Experts of a small language model: width 224, a shared expert of 256 neurons.
Below are experts of layer 5 (counted from 0) of a mixture-of-experts language model. Rows are named router (the router's row for the expert), down (a neuron's output weights, with its number) and show model dimensions 0-223. Each number is 128 + 32 x the weight over its row's rms, rounded and kept within 0 to 255. Numbers have three digits each.
Before each expert's rows: a language model's description of what the expert responds to. This comes from a sample of Wikipedia text that the model never trained on.

# expert 6
What it handles: Commas, "and", "was" and "is" after a name or place in biographical openings, for example "Francisco, California" and "He was".
router:091168142089137108157175106123093093135100152099097109185138201180169098139108098139183131144133149143188086178139090070152111089068108142117139095167143132118083175189081104171173109170150062126128122107075149110102103094121180147130118121174101189136204129115111119114109066101130109071119104160155094105110124120078129150066178104134124167155155138125125184169150152111136098111179110120117124160165050086197176134080152147136161077087141165099119127123097130124147090174111114114079100158144150113116187114134080147117130117088115203112107063115138162154118115148134093149159197155149127077147160184121142124188159147115120197132166129129163151133110109141127130137107
down0:096135128128099109123093142135132118131205129192144141136147140104120134105132134090113132129123110166124098141116131017179090124117101128148118129107128129069135135099099148122130115119201080126156142098125073127130128155178149019171187131102174070241169157118118142149155167090138119140143124130148095106166153156134039121102126096129118128094150136099150179127116121118130145179138134151132131131117130128183138066100129162124147135121091125127149115139185130085132160093131144090131127076129157063144131134106105089134165144169129141060144137126128135134185098130136039113130000162165163119167129180054128097130118199103132102134180162129115078131177120128162131124131
down1:130127123138123133061126101111085084136119151152125065170127072151170129092144124130101134128122125186206136123159112126119128100119100125122040165125160120115190116068075130158143152151172125149211046130126098154176119127132154176103108134133178034088165125129179136126114110129136120129127136113049130153102187111122128159063105128120130123113157060117117138146115135132126131122157205139080157127095127128115159174125159060209252125086166199097138121113178139109129130117157122069129144126134126137196126100125123121071105116105115120148141136159118131196197128112122114168127133157124124100165135132099135141121129096128120166115150123112179130057100128119150146192137
down2:123128047138128155143092060165107152135074105118100163139131121116135154176072127136135139116163140110153073135130142116182131190140151121115067130086149128122096082093085215118115116212146102098129122125121158089128137139104138128094133143107141223128110130098116125123119140112154135141100119121207124128127132129111138144068118106079129123147091130113052171072123121121181195147131113068129091127141163173131109125117126142155146118105129128140073068055099137087129125113133114114135224149147126132019143182160086118063126200151051134169133148096104147170145132141153131098083088151126126104129147130192095165140092127117138127159167163125128132127094078191170089106135
down3:135075130123151137153132123155142098085112118170109134151079087140239111127147121125122090130133079190134145126155140131143095136140121170120130123142021109139130102119133143141157080128077127056131134113109128139086116081136159143157129152128113093186174103119132138155133082154163133176131091178155141074118128145138082130123129150177096130134124109125179128069159043062131128129123130174091142134147134168148111127122116114176076181131121107171146132127193168119149109128128127127129175105149076097142142097130061100130092159185140139197050102102101117056114132133135107124129150204127120113086101128033158103042120228124136126158132132056104123170155105120116128122130
down4:225132093118126168088066152138132149155132088129146157129122131152132120123094127127102055127129128121134092141095105111089150124128130066141181128125104113126138115160112252130142124128143128151080210128119116141140136099141134124096128186209116155065101131119131123129132131213122104125119115141045154103141127136127118058128151105136124116097171090152120081127122129106130129144184127133124108116124134099127141136137099077131124051138112152126131093131120111102063076150112137210129130130130155113217081109168145128090199139101122115082193173077136114128163182187122145126128167107097144116135113134130066129132182156208129152145138123213097125128159174134170090141195
down5:127157153085122128134181127084118131132124124134143136185125128178085126130168147159103108123139092129138139108130108121140211073139175138199122122089132128140112214100198060064136194129134081139109122184171127060129155130158133184106112126169105120188108143110132171120170126115086129123043112175160139130148100020139171111118125116145131099134090010149134140131132092118117144133149127110131128129096181179126115145103045130133124115109102139140164138121149112128186136124103129215128129120131129086151126146075153093160097120167108128129126128149036133098164125123127077126122081125138108123172133132119156173158163132087134076118126137086182159178147093116151080178123
down6:129147129093098127133116144043129049139136133155132137133123201058073129124092082205140145181095116129153115130075128100125146128137126144133092172117136076106133153097166127186131118143037134130133194155122155131167115145117121101132134160116103187195132170127092160172102182189116134133122130075106119109146081120111083130108161119129136154122129125127064105126116125179176141121132115124102121116160173200099146190141097133121165138033136125127128163128172124092135157121123125121113112187135123092132188132117128188212139121130107148122110081061136130129128081123127162077126147127126131128107129149062107141092068137145167138007122124157104105129131116038118154129103
down7:117140168214109116158123129152141154127179102107111129118129161124104103163134111128113186108116120136145115076050119168104153058193109131115125144157090110148124129143124186154116203086129088125133119128140126191105128128137112032112133095127137137131118119136143079133026218141140173139123154171161109126088016212138069129137122128122125123141128118131112085025120153109151069149141086142137089135119045127100140132144155148138133130126130119154148081195193103129071091127090127122206191136121182148100154138152125147094132145106150125108158115144151108114135091104089108131115162128127099126143112081066123113129157134175142148136134177132117117085121127154150181126152
down8:105174114130127188139066156160141140096000072130220104123135127079098137107124092092130128109144092179128161119132113108143112072054122128068128130126127159114135152135124161080128120164137157125106115123129142124111111134142121128139117054146105115138069066083128128130140128187053145181133129145116123152138120098068128186095130128124136125159139127120120133115136139147159156124128129173128123125198134126207138173155162072130172147093092126059123127124133117126082130101125131188067129112163129090064116097117162073127076133141086128152255148128138102139151129169106180142115147112143178140090135136161112186108188165140118125102123099108122126147128179150133124151124
down9:118144112179072138136099081143155094081137141117158182125125079127125131108071078139134130125063169132131124090080156173126122126129117173118107127134158151069093129137072134185151157132131124148129174116111071092137048128123162153179152164243167154108075126189142144100123132093074221114088126119125185097168135168088056124198132149142115171128079118134128123130132129096154119112121091039149120133125095151109055182086140120142089121143120118123094179128145128144217128140103121151147114141120120128147075132145068125172165206140128130131132159125178137166092120084130105122126125152127122142123167080105150140151155040136138116130127117134134135077151186128129130156091
down10:134125088149113153144123055117105166130137138132128154138252139112123150080127197107100089125145182085146122119126160122099129126129146167086131125131119143086079190148148115063128118132128112150138121130172140127110168103124127164129166152119095140118147075130119100128127132101108047125126154131234180128100111111201178103128149109195129085135118191109093144176129120095124170168117126058227084045138151153126138080142130127165128102119122151139128127183193159105128176064130133142131127082099124125127122117129136142216126126132130138118162089119139143127111120189139179039043145085148107124177125124133114130101122126114127153119145127093134113130124096121123154114213
down11:078105119155137129132144104136120124104132115119138129129138159094130130120108057109137117140125128116160129142170128084180128097098184149080193117087113130115102133037152058100120156110105129142135128179122072131136145131118128167133036180149145174118141119118082121188178129108126145127134154127126130123045083152093136122162128132134148131093163251125046126101143104168132130090098142021160138123216129153131168102128145104120144109142131128135135124255128131138141130127126083128101158107067118235154135070115156137130158165133146136124130142127072147108109124180104130122093184112141115128126118149211114148101130141086134138098125113101131126128121134162130121104147
down12:125117135074126150131143124136133142117132125057122114109111153130102090146140044121132153086132169129150133104155141178144218120197071135133104132083221135156128160156128123136126105148112094120144173097143122105139130107113133112134137145123073205174114127104114118161085230165103178108161095128137112149158148118115126165117137141028108159139135125159139102110122129150155084075102122162076128090113121126164141115130109118158168121091108138137115123207136106129074155128125129167122164128114142166084136200102086118174175109138121108122142151031201131191156187110119078128082092121142108123129131116128160068128063145128127127057143109102104177116066067179080143146125
down13:132133143139135093135129114128132119138177120137101096131140165121086103128128130130128128098178133154064095143118145128121136132136137125135142187124130002129183094108099129129123227136113121179131134114144127154117136127077119015073126122063144158106123113135184128146120183094130054091120125190172118208140129135128128161092127076098141130120128132186139152128129190130139121128116115090129125115128123132084107128084129128120223125123107129176133133121117153125064068122151093129100184116128142156137204088124130108061118204117103133127143158120128108168147137128095125104145108137132136135156148106044113153136098130104201121131122255158172115126081135174079120106096
down14:148148103148178103130122129135137106106188105125119114137135160124075101116092104105122106113115118115133156151166121109127101123125140137115117122111147017180129128129114156128127123127125135134085118172181113125123152128130124177125140154135113044129040134116133106122130132130136129093164127136144110081129158096133132126215121132135130121114097148147126118124131085125129179146123108147116183084222129096135190105123163082156175112140041152126115134055123106000092068103142121126154168112134169142197085106154113110097092132205109154100218130156115198147172152146173131177055112112136131165130101129122121121112154173185176064138107140161116110187125116112123127168122
down15:075165132109163117149131147176177127156148163128116144147092131199140141085158159181033133102125164058225087120099109077130130219120129166165124126146118121125204195100153170131096124121155137153133127163104130163141134119128124143128095126103061135126181138085162144067203120114138108108141113124112120149093125124185106098137065107119144096086150092149104166044108081111111140162131190134142106140146197054112113132109047141108140092086150182097126132094133124151095129143125078169167116096150085134168143118159141103152132130135146123100118126123058113126144125126118030125062103105175105126123114088129110153131096114166119154179114134170130146133155131101123143098133
down16:143106129118164099103114149141134156101136136112135132109124155135151128166175130103131191134115158111115132146108094126114137152133023120101141097062218134210140126120083111157171133106138054155139127181089118150183143138117153150229127143124125153112126178147121109041162115122120133101072136116116133189112174019128135102136111126112063145117111088142063166127020168133126121138129119120156114180113119192128128107137121150059122128129147115143063121164099149130057172129124112130130169170117091182119162109058128129112114142105132154131062125150097144131120104186117126160143192147125158116126110126136133129110129167058166134127108134082149056134125123138126103086132
down17:151127094102132119106164107141085000164133180125127161104128146050110140095086124161131125139100118165196130129195132124132120117141174080128184137118125121120123137136123073120033128127126109129160126176139178132127120145140130188103108039144125177118147118115170123146077122133122090129129081121142050133056114077115129132141142129066123156130173111130095139117129123138131108138178126132182122137126151099133112126087135123127094131112157108130095117083190124137202133143163122154193061138099102021154155078079143125094145161113123142141130128159142112196099103120172099134129132133127134118147162143211192130180138219127095185086153106093132106115140146110155139128140
down18:171109112132129115123147126128165207124101137174142136129144094131124151094126138117130128137114110066128102128139135122085255172134104033051060132127119103143240138083128125129080215126119180125042105133140105031126129115123132131102148141118182128118107139086162158108133143150126152123123134112121128178111109117155161140148132157128168142101138087127143122146136128187119134152114132114116103125051127153145207169137109106133097105064084124135130136114122086141140105120134076139129129142149137121125131155143125187188129151109118158140162131133175126136145118124122131137116111104169159110072133210159085142183125137107100135128147112133153088120122121129036129134201
down19:126120144127104126141160176142162103135085095109122131120111170193111096122131081145138110212188152099163128120056143138127064135158114120135215121194111146185127127179123122127119129101128062170124123117129127080139151104151099108118187102035124164073125136128118166106159106133133134149130138105088100131149125125128128104079136136126131106104022108153127134148126198129113099156180052143188175082100101118038133086135138152128119124123199133123147157150118131122130124115138144124053135103122128139080073128126129088116113102094161057071115206141099038143131105126155146174099129128177186170148127167094110174134137158133136113128141124118135117127126189121126192124145

# expert 39
What it handles: Time-span nouns such as years, months, decades, century, often after several or over, plus commas and closing parentheses ending phrases.
router:094153103115168088155104092112086144154055127122066114193148127099105100141144103088152154108103120105164138094143116126144152084062078126107167068123187143127114129132105129183152135132133096133065161093117093147133100112116166096088118000141105131149152195091078104090096102145142171102159079144172175128137171182095110172078144140138109135134101095132147156141108110114137095180137093126109183144115063089171123204076146154130107132081130130114063171157121094161138125148069131166151114148141144098100147085160122129165131145140106148118099108127150148158140113214128157134140135127106078087126140161156110122162192154102153117150166172178080177173102135162104120101116
down0:144128134124125154141091107114069146108122156117117138189135207131131059074115154135142137122108095165117103125123121137176124127127131089072132143133105214123136125126080201137091123128169156143103098136126159110112134156089104082124136108114226170182126100118009129143111155113130118161143174114135080159131144129128086181160166137128077120142176134123126099167109128133145135129122107082170118085124126163050149094000128130140122131071045180108125205073086098118107132148127136229161114120088137137127101170125131153093125128140129156152127155123134120144187118146075125125111141120137129119127146185128120124133112107171196050135138163117111147100113129128172137138129
down1:160095164122088130135118169169126090196107137135180146128128149189078130144119121126119063129186137113130114129090141165187126124127152135152121126077069133117110154170150168122148163133154125127092128129199164159135065145110128158165090115076156144137140130127148112006130134136143122137128035186110126195060115133069129180131112140029110114130108119098102110158114144086130119126101089096127058077131159125127187063159188147126104146116119112149182154178130133135127182152190135133113089137128117140129209131096129115127181179137136111134073124132158147127142099172128145111126122043104087131122158130136141130121122109129072114171131169121112124114062130141084115124197
down2:130130094132188162124220126134111140125174116158141098146161124126126177118134085127139132141147132167114134163180146084115113127155077044137255129114128168159118118126130112033121139131122123201106033126122159123161112070193133153114130117127130125148163161123113120134085141000135113132124121097135101093124161179166085146143128108101142070168130120097126127127126123097126133098130124104126114131140117131090120130143123072103133194124135127114098096129075120128126123166139173128138206121075152189136112098118109101126096125142171195132129145115117127119123101143153126128148108128128185099098189145033141176116116132143088151175138160092130134081145139130130136103114
down3:131147133128135147157099201130124143131090115108161157225105135094132108129245092127134067165102112099152111131122108127054193131172122129130082153129073116122126215156132118167134131048157110112143126139101130128092139165117102112123106147134135113127102139122123127171115094151146150131156140099161097124091115140177185126155161155099132126113079070141121127129130063185127098064069086149126130169100108124126217116159141116132200133120140098074072128124156139139158134121156135127144090091172172124190117085159128130155122118138129115127118130142128114174124150122018186127130177135141101114126099131062119131109191102164179144131163146127130051102128126115117090058183
down4:113098144075105129118148147149137152136133189036145150126140126120141144130089102024095126138127135128125138121148114135123148128062133128140063130149159122103127198093107126093130098118128127065128108127112150153171111157118111129122126126076124036147093090128143093088095132171098113160127125131147126181155095128075117133124125117152124114096161129194104089168120170130123110126241129133122115174008141140078153070134119120119113128158076126125163123143175078115034133120124097178150139144167161125124094087129131129143128129164171096126156149157133127128126130175084125145161160122148164113107122130051123134109177146096142092187184128063123098071178193172171165126087
down5:131135065148110121069151105096126162160126076131159137123128237180130170116146099158115127207155138149135144255120125004126165096147138135122054122108134125130126128123129137117136089128185047130081130157137187125121130148076152126126116163130143116099191123093133116177126201115115109116128194171109167111123117130174130111104122116068100115131165120088086135146132148128126120089102133092138130130120116128119142136049124176074098170130141124122134136104208121071097087147172137133125143130123118177102122171116122174137117094152117097098091140151102098143121126177112122153108116213128073130112087138113106131139124127132125165131119129104173155158094172124201133147172
down6:126212218121141135105139153126098124078143176153099097101178129139132168140103135089148193128131118086119124142128200093130138126140127088116120089144106132139126091127130155131035131114203129114131097047109210075191127124173162126116075111143117125119157137127127121124142121142111126094192110130127146150147129127124050122114128118109112099131072132147123119171130050105129117136124111186131121128133144110128113119148132137120128144159083055128137129127123201118129132109129120168112129160149132172126137148219142028051131140144216121131128128096133125141058130132171118145231129059150123108104147079131128182037136102132132081157142124116138129120157110113119110090157
down7:174159128129112170077128131092079141158125135126118135070199125117129130132118120115000131148143135084163124125142123106164121110133146104113117133110189206109191064131130125145113178108151127112118146131131159150159145118128190121131055159171101126124132070162121125150146123127199185135116143111121139131143122133132160180166128130152087100057078128158141114140170174120128055105117144109177128137124134110156172122094125133120129124100108155087142129148127177110136116116172138035132133128111057127151089138155118118132177129177104108126118127184116123107071044131173148126151087152104126135132158119083131135114128135137139050033036129122161129124129118115129124153150
down8:097056132103097141124152134134130109125073189124132142116158237127081120132131127132121136127152128116126127112187121082128126117131160122128126107134148119125156111049128101131108019116091147171128112132129129179128127128116124113140126155126112113107182067126173121133071114136137105072135121130094124111127160116190133122121124152141132133161079164130125151073080168138120129161127205095115123127104153128124178126128123122201127156127122134210126141128097106143167124176136126034117145153174116134106116151081139054112119129130042090137154117056048079117108152122126151113123126195138132147123134094129169167142126124126245108166167125126137251147093142111132092154129
down9:132127119127191102137134121128178189096147117084091132113068131143143127179177197126064080137102129114167121130159123077110166130167169128147130146133106112145112127079130131095116126138125094059130118120131109159093108094138121123128120134149127006128126142126158108127107119145095137064172110181166093137189155142059129126167221066168133135129115122172128132143141163122153123147130200144080136138097128150164146158098092148162111116211128122127140041120125134130141121128164105104143153085133137142152152128135129112116071157123181120105184169118136182134167129090148100031125161060010137126089149125054113128108125085145119137135147162135151124089110143111177100119116
down10:154153128113153115125146117106117119175138126128195136147134060141224152128130133110114145145151091126124135201141022154125118146118197124101110128135097110128128105127194094082142107157079125129109112098125171138105122129160157101255130144132135127119129114156156158141103128128173134167099099134120086128096123105124149108144109117136134176143131101063106129115128180128103137153126128136172107138129131129123133122153123068140143062131119067159158110085061170075106171132134205133149123115129124130093183131132123171029073125126178181128111094116079112140109127128126138135101101099082157125143110116157142144121128156130173125141129035158131139155128094120218172146018
down11:131125117132127138136160152131137122125164086140088172145114131224147052156122127099101111113109096125112099136112215106152133113082128134094118150130171128091133131128167135170031100154121133120123138117117127150128130133147115047113168111102155135084125133150176120255121152091099189159121145124119124137087077126181089168137041112127104129130092048064129158082128130094195119140107134201089071183130135133153128163129115104136130144147155120132130149105127115112128102110131155134057130123174136083127170186135128083137175108149160144000123123187129126129233142117124127122126132136184085129122134154143158116121126130113119188130134123132135125098126124154102126109151
down12:126128099168134097133146082086126196048127130133157094140091090092130160141146192127102131130080190128115131162100121134135126185106106128122152100151073100164144129152114128138131121172137115135164112078128131093140154098162148117143113176111106102168128145139074149104186132148124132129179127051064099128157175134112100131104078133209123145168163098164131163117195131166124223096094124131100086097092175139131098120144103115144094125063190119089124098117128149144102014117212125148122128156132139178170128077103135170113128141166145084143129076124125178103138046129124119192134147140137166156161129119116049106080074124131177106110144114172131163126115129119149130121071
down13:135082139162127125130125120149072198124125111141139203132131091111041130148109123102121115145093107172128204127052112132147136090121090127127095193125110132126127131113119134163128173140125141131129128127082223107136123164112136097134139031126125043121131175138149089145107116117057148120149143124164150156094107123125128142161105169201130110114128118130147132158138092207116129118085071249133127111141119180134136151127123125125165123105090136129134149121128113138185117129131129153122135150125133166077151123096190172140106140097122130137140158000126052142120154129141128179139134164141138110124145126105207110119098206113134129104126126107115129121044083129109155093111
down14:081132173118056186113161070126105129114083111130100138133131156127074106047082145105139158085092118109127027124066158190155125130175124115131130173127129121147153066138135129131130086141112140177153079130137078136093139118071134168154146058156139135132116088119102135088126137187128130127132149156133115105112131130130194162125050108165178129105071137171106151161082133136107135107161135110138172164123208092131121138084151086111126125188127149143141120133105120122078113101165108127114139131119158162133133135152140145165136104123144118000159102125148130122119112225125102196151122162143191143123096121187123147103141118119136154145138125077196132147135089134122069207140
down15:170146136137077171131016130124077127135127096135128065128144064124125098087122114099139137115129145147187125110125118112134111000130126180110139129115127138132140122143121106148128079136127126118126124111048126130137130099119205125176129154080087130014117127157139090132101134182090135117145155102145137137177172135133121132146166099169232081128123107136136141198122116122114124179124109123131128094139250125112155108126080111114123128125136104139144129000102128111128112128140026134132131128105128118160149129106131161133167106117124127215157128135137160136092142125126146122139131129131111128077141130109178121123115136124147158148114135134050154102146127156177142126138
down16:145132151119096138145140137122127127130122159112122117130127127101095087125125187131170126127129128136102113168118126202131119127120119161126127133084110133133130051159132115190130128128117147133121122129144128125111131227094133177161130171123082130136111105081097154155148078113096127083150114132142128120179123110129158179127155000101136036143139097146109091127040128126127150110104137125134155127131155095130203099123133131129255089166203070141100130137135098109105108157077121127100124167129158169130095050147125059123158136129122097130144150041129100131116067120147147119127179069128130110168121124141138125130171096172087113143144127116076107187098230180131136157167
down17:083102130120159083142157217128128104130116123112146127130131129138122142129121143118156180179096135133109045112202140122129134126129130134126195055122089149145107118109102152128122124148126139115111131114099165210196127128146178069144083073122144143228191130126169141124147109183127136139139131104137108124175153132117124119124132129142117173109180137137105210123130054138113132201122096147131128123190127152128120070119131106166071128176136107069146154094111174141143098132124132127145122128124130112136162120115125053074122120150085138096218186133116124219122163185122124139100184123125149087100117120099127149142135111097116139117116139156074126126099126128128049002146
down18:113067089096072142188149114097130083156214086112102194158186120124130118122130163180130150113077179136125138107077094161110122205090146130096154086090115109135161113079184151146065166162127130089148186142142140152116130135160142131107128157135041144088170142187127130043126109081127133139183124109134139059104103108117222126119109120134128137098134117085166155115129128119132177135118154127122123034120141080120113089131130148134134067106086147126128136142131144103128144157131120137154125107131083135174157168149150155114107124128184142117132121080148147136114134088095121000168129146096099168151134129171149128130138116129126116133150091114236104128078123111149149135136
down19:152123075117127126135131154137227122149117137170109128126112152089201114124124107078123131170135027114059117134110123071116113162118165177166127157154126143162122108075198131127089104127101153114126129133128103106128144102149116091129091140106150052130122109125106226106135164139075043111135096138145170198114133066125136136158127128127151134146065072128136135116125161143133133137164148127114150142085056081139117139158199177126123119172104132135128176100111117172120121065120127167128126113112042134082151127136150144144131133061091151059125142131141126203043127111161113113177105138128114147102132211194156157089116113108183128142132152160132130124147148071116133108119

# expert 49
What it handles: Commas and conjunctions that start a new clause, such as but, which, when, because, if, However, usually followed by a subject pronoun.
router:093128182059124139147128089093109146121106140101129118142136161095134142132136143106143112141118163129191082138146142060150169083070057158149126080149173172133094114114114120140145123086219065152118151092101190127125065114097137131107122131151127143114174131133059153137082058144130161046135081145137131099176199146099086138068138127156103109132122032105136140201121186127179131158187092138145178138115107079228146134078105152132117107073122103151127123149118099168144108145062139165148132143150167140112133119157139112158156123156087175134118166140093127165110104139116124113148164140094103063131158133171117133188129150111169121135186126142147142105105169091134111091154
down0:145127105107132127116064111132127149140121083112113137102126127134121176143090118135119075091133074232144121196171127133159144107127113131170076138185175107135134167170129127124129179106109164107106086135094134189110176118067129128129116132125137061085073084121125117089153114141123138090111128179128118140078098172182134129162161130075193079112125123189123176138123126149090129046132042107147122146117116163089178135090111176127157140163166105172137116102100130153085147131155108144176152223121086126140114131120111146133124108133152171171176152093117064128135127130048021128115129112130066139121099122140142134148131126124129070167128124128118136064157160142139219113127
down1:119137139165123118143157118108140140131130152128111110142086075112127108133128090140120106127111101144130104130186143157128166150071122125133136093160177166174071126097102109091181154157129122130128154164149119134071137196107132122067131000157129120138135120137120091124142128223117136113127132149068140168130010135169155112129085111124138129172117128128079129126119159135142136038131099103129145112120085155130088109097148163159148149112144113134118109155136112194116129129117144133173176126086133096127048143130107124135186105052122116151123131129130028120143133227142146124106126117197113163128124182142135126131130129037127040104174118035125134144111129134146149111145
down2:160150104126087209125148193115102119094109115133183135123128152123101146102000132144087070146174156135082126197134185196155134123129062136111112125138136164128126148120114129141160118084129136130122175105148130109123122178125100143158130130136124048131167071140133088180127126114094127207125110109126101135057120183070144135060171138129149128144127116139133129175126134166107135176088117095106127092112200103150076160115139065122142117123124056136132158142122112096133147148128124099098144141152137106140125119131125128125116145159114126103126237133078112136023173084157132127084121033088126099144137126129143123195107128132115113135171118103170109128132164098118134175153
down3:129125124115130131132098078155142117113128129044134134078128129133193094128130127156133134128129115110111123076124118151127106122102141098133128147125124151123088169104129131083118126197133114138152139128127120172134078103126165147128148133119137107228122108130113128116133206125121082142142129162136130121108039130111118133187114114117118120116177185133107139106147118150091150022085174088124072170147127078114137120037126117175164135063115193129095113109000130128139138177142125170127127133136156104117143100075121167157138109074214197159079117112153186122160147097128136143131190168103126111118143135165062138097119131193128210128164163130129128117106133169105082192137
down4:079132140086089189099129117110110148084136139133112137093150130159077129124121102119113125161136072138094131102119172124185129168133086148138122087116081117112093119131148157221140134094113163236094131139128118140111165118192152138175129130052124126117119140129091106087135108156098186130121164124128133042114127150126137113130034175133128114125111083112132097176098086168094123128117147116102130165227176089097106151122138167107128107033136118137167123033101156077075196130143101137131192137126125172141114112142159135139180129128127153103124113092142112149166049049110128136127119144131155127114163039162132158145128142149143125147128154120183126159115126191123128131115
down5:123129154221160126086131125059136126156153194137130155152167128128141114125223122124128117144123119108129127136155143183131147074129125111115106142123126131123128087139126163065115136127121103167144122135151144140128166126128094122132116060150221114085117081137153132140092144129137119101135086103133199138055099126097122134104122121150110126168087115133109112043133130152133164104114143123112222092082111139127123130155163142096175168104134083114129140000103161121117138135083127087144088173131121085131107113128138131070134051241128089200204141105123133140063127136148094127125129134130126122134127172126130127134164105120139134126134124032132131070132144128130115082109
down6:126190129174122071085125119084106070158158136129147133120142139166109113130091176122129126106135129118143144132096152088118112108143105120101155130097136151106148146100060094125144127099128141145132159112129129111139026133144165163185107126127127066071115144103132153191133105124171152088132123134059118110135113128129133126129135173122040197116130129175128129143147131158134153097139128128200177134117112114255124066118155135063128164109151028172096119160122174139182125131126122078144164140125149162111121117172130146159051133149106144206107163105097180128061124080149167112154103075144121135150151052109127137104119139086128127130106110110173126126168048134145125142177
down7:124053129117172152093127117218121148147154126102126129134049129125097140119177121149116139117120135164096075065127142123111117112135150074129137123160082119069143136125148132143132060113125110116151143122172134115163141110147112139165174098111092161173130114128091130124125124098109148150148225138158175131125043099132128038133057150104123126075130156127120171104091052168136126121186105159077102152115145171129182115132090116100119128190133164127128114005142124119114124126163152146133126140122151166129128190130078133122145112112127131128044144127126144121123154163079177179172121115132034076145117058153144128142132048135124136129128128170140126123110146098129124145043
down8:096136151110105119138158107112105132135128148106153120130106120129070136065176138106136179134121142127142093134104134144127200075126216159100169161111156138114126101109122121135149175191124131110145142098193129142085127124120101125128138119086115115102127094225163126140052127141158124178109000124120126106144160132136054123129050157128117107122127130120131128113156123125152117175139144106153118084130120105131141116124168129074069082123123129122128112023021131131151133136143127131148135179195116114127106185139136127133165102100181173129091141131185117177138163141219110056137229119142123099146123125150130123100098127107110113094173148132125163127119188132135086154155
down9:149172167095100144096093130146134096106153133133160197118111111063112177102122130096122155130119116137153107137118042133162127135146111125090135167083193147124127110112094106131128099052183155133128167164118150105116129154145137126154130129174133093255107165120131153128184164115098096170118115125119159128163140096163123161251149109140092144104163154136132143140182125125128044185126127112178129130173143076080135197138075132093115067131043128126099155140128114117139096124141127069092125120133168169162089141067133084127124129130083149071106126124154109074129160143125136128110096087126138095092111049169131106180152163133152128137102123129174128072185124132128155085092
down10:083152128124178111103129112119103079107132159120146153118126223112135156114107110165131076146112115169015124120121087131095133073100169173094098095093101204147143129115107154081128116109147162116194240143140139116135112100167129128130129102111150108153130120129127097156147116060127137129103020146150068166140068134092175086125148128114129136160148115132134127123136079170140135115134133097127127134133160204129106116117130044139116110104132120128085140134131106081127074036112171099130115107123134128090089138129190181145112146133133127182158134127114160135157142123094197128130118225134129130122070139136141153131059137129113092141120149125221148166169112128102168148122
down11:192142162076107122107128142088121129126158200124123120092133184134106122131163142139116154080125159121183127135133227125157088125122108136126136130132139137132108138100112123192171077101139140098094138139120134128130122102193030101203159146129115136112140087176144108116182105132082105140123164109122127154095094130121188138092113136123121137240128163054144030127104106130027127003129142129106140102112126179141133037116177130102103127138127140154126122115120120135131132177158105136109098120139171176128124100130120139128185142166127098166134136145099120098141122127117145128157097124125126128131119130167044090124139212156130129131141104150149107210123107118170149110097
down12:145117127134099172094128149129144145080163097170132070132135124086137118103114136083178108108137139141148140135138156139133129077132139137121147131089127138130123136131071143129124066101120109140111120155170122110112064130166130067163124045166022183091202136175103141118118099197139168142117069051122165216130116220135145068087196126099122127108099070144074096130140091125180191132122072143187070168088144146130159091108102135183145152090127085143125117108101119161127130130097126076129131088041134129120107129185129159126103123132126125111150083126118197115124119143199129124126058116131120150077096120130131131155148116164163129130188126187131128131139129153115136118155
down13:105106105138096122127017141149103118128148115163117129110121129144124087128118127142121144133127060151127104129159016126103151128089132150112149118121129126118097137140107088122134144131111167064131126121121142129189198122094127092140126104136145128159145104159198096067182060177142124128227131103135130176056167103129113126126148120137110134118147125137255071111113141145126103126154123072131063158128099128127150137185124097161127127127126111109150131236128125142081126169170076104092128014139160121121130127145095138127157155142102120148147142117127171088132136104133128130147133161134175206056112134127155112095118163120187133205124145128129119089142125159119099127098
down14:148138141120153129091125165117163115188106162145042102131143175173090145105171123140129106166126130131066101133120211132110154126135157099173119106139030126129182126110139143121201124083142070079059131124143184096122119162128113136085113095116132141098131116167138117146115117108109090107156063114119118145179112139102142121133108131121144142119095195139091127094100143152116129120108094151161118137105156115123133145107154073132137117171148097131127093106163067128088124119052150113141114126180163130042166110154092156146060103095131170143121222154165137081224126147202128111138146117134128108121084191157220124187077082101165159122159107155093128128108130097128094135155
down15:144077124128156123115139129193111178167065098144155181142105125067120157185041115143177126120142069112159116142087121068133203128144144160137129211121119127084048129100079118133167157128169151171080136136136096136125118131130107129114103106120162085129118223105032154146107125132127132104104143098105131206101171126116124121094094138139156086124168178135134127107153125110156122126064137177212129117116125130120142092133128139133098161120173124136120150151164190059157096135097159089181121185142127121132136137120139116130107115150102126033142114126131150133142117225131146124141079130136213130105174142119125151103136147142102116128121129129157141111127046139138075169093
down16:107096141085130118215148105137104152131071139191152154134187139177104131089120074153133094112121133140129093127146183120105121126137152117084117112116099133157134146158116185127139121145136046128090132188114102146154121149119084110136070124193118094126160070142156102083112128121136134117145128129088060074068135069161082152116126155069119124113133112156128079171163074141112136115133089124159075154120197138131126128111089141137117081144178108095168105085128142129130126158070137090100179255082178160109170132177128168102102113128129151132103131106133122155101234079147137161104140176158113133105174125126110086183134128213134128134144150097136110100128173149118157105118
down17:201203172140168128169126130178148135062133126077123106116099093113130157123136152107154186112108150128140144178099097115129142110127077070138174140126129122156122125128160152165163148129045164115128151116128128095132128121169102142134127126100118090180130158125128130128131150125145109191128017137034165130121155139204103180164119100126112121126128154126117129076090163133068114144151178086010076127083082136033137105130221133135132120143118124085078130124133126129127172124148039089119090129128126112046130120137082082104111134124140156216147130179124158142133144135137119129130105144104121182133135127140131137156127134128135121126043143118155130142114126137137080127154
down18:115123127073185121098233175172132135106137128132147116130161161086106126149129125145114100225131128103112158128109099128041104102163099131126133128148121036142108205157130128126131106143094138139134141154029154125169118157141130118134132175132078129136122144178052125130107120126128174129127133153163063117150121110098146130158126125128087116145110147140199113144131112180105179128166102057159079113130131133124153128109119134132129123148144123132142107101129117133103119129104142122067114175152139110058130124133100103126107126121152110122063206074093126187124127079124083032089184140149141135193129133129144121150127125156097131118133078128129244220115130082107117109166
down19:138131134090149133122136106133128136230146118112101120107140113129186148165156109122119128115097164160176216125088068074134124143118171147132132132115080122210106125132117183140119116154120120128116084132115128151130174091098098125141123106125106124190078133186063134168125141152154131121156063158151129125135130121106116140164071104093166127137121108136087125111113131081165135117164121085133136124241197094112123121094129096125150101148147119041080136064178124159116179034131143101124142092066139120152168119126086136131122115147141069131156073181127128148126173128138126171093112172092129189079126123121153127081140151149131131204138120123136152004099129101128090127118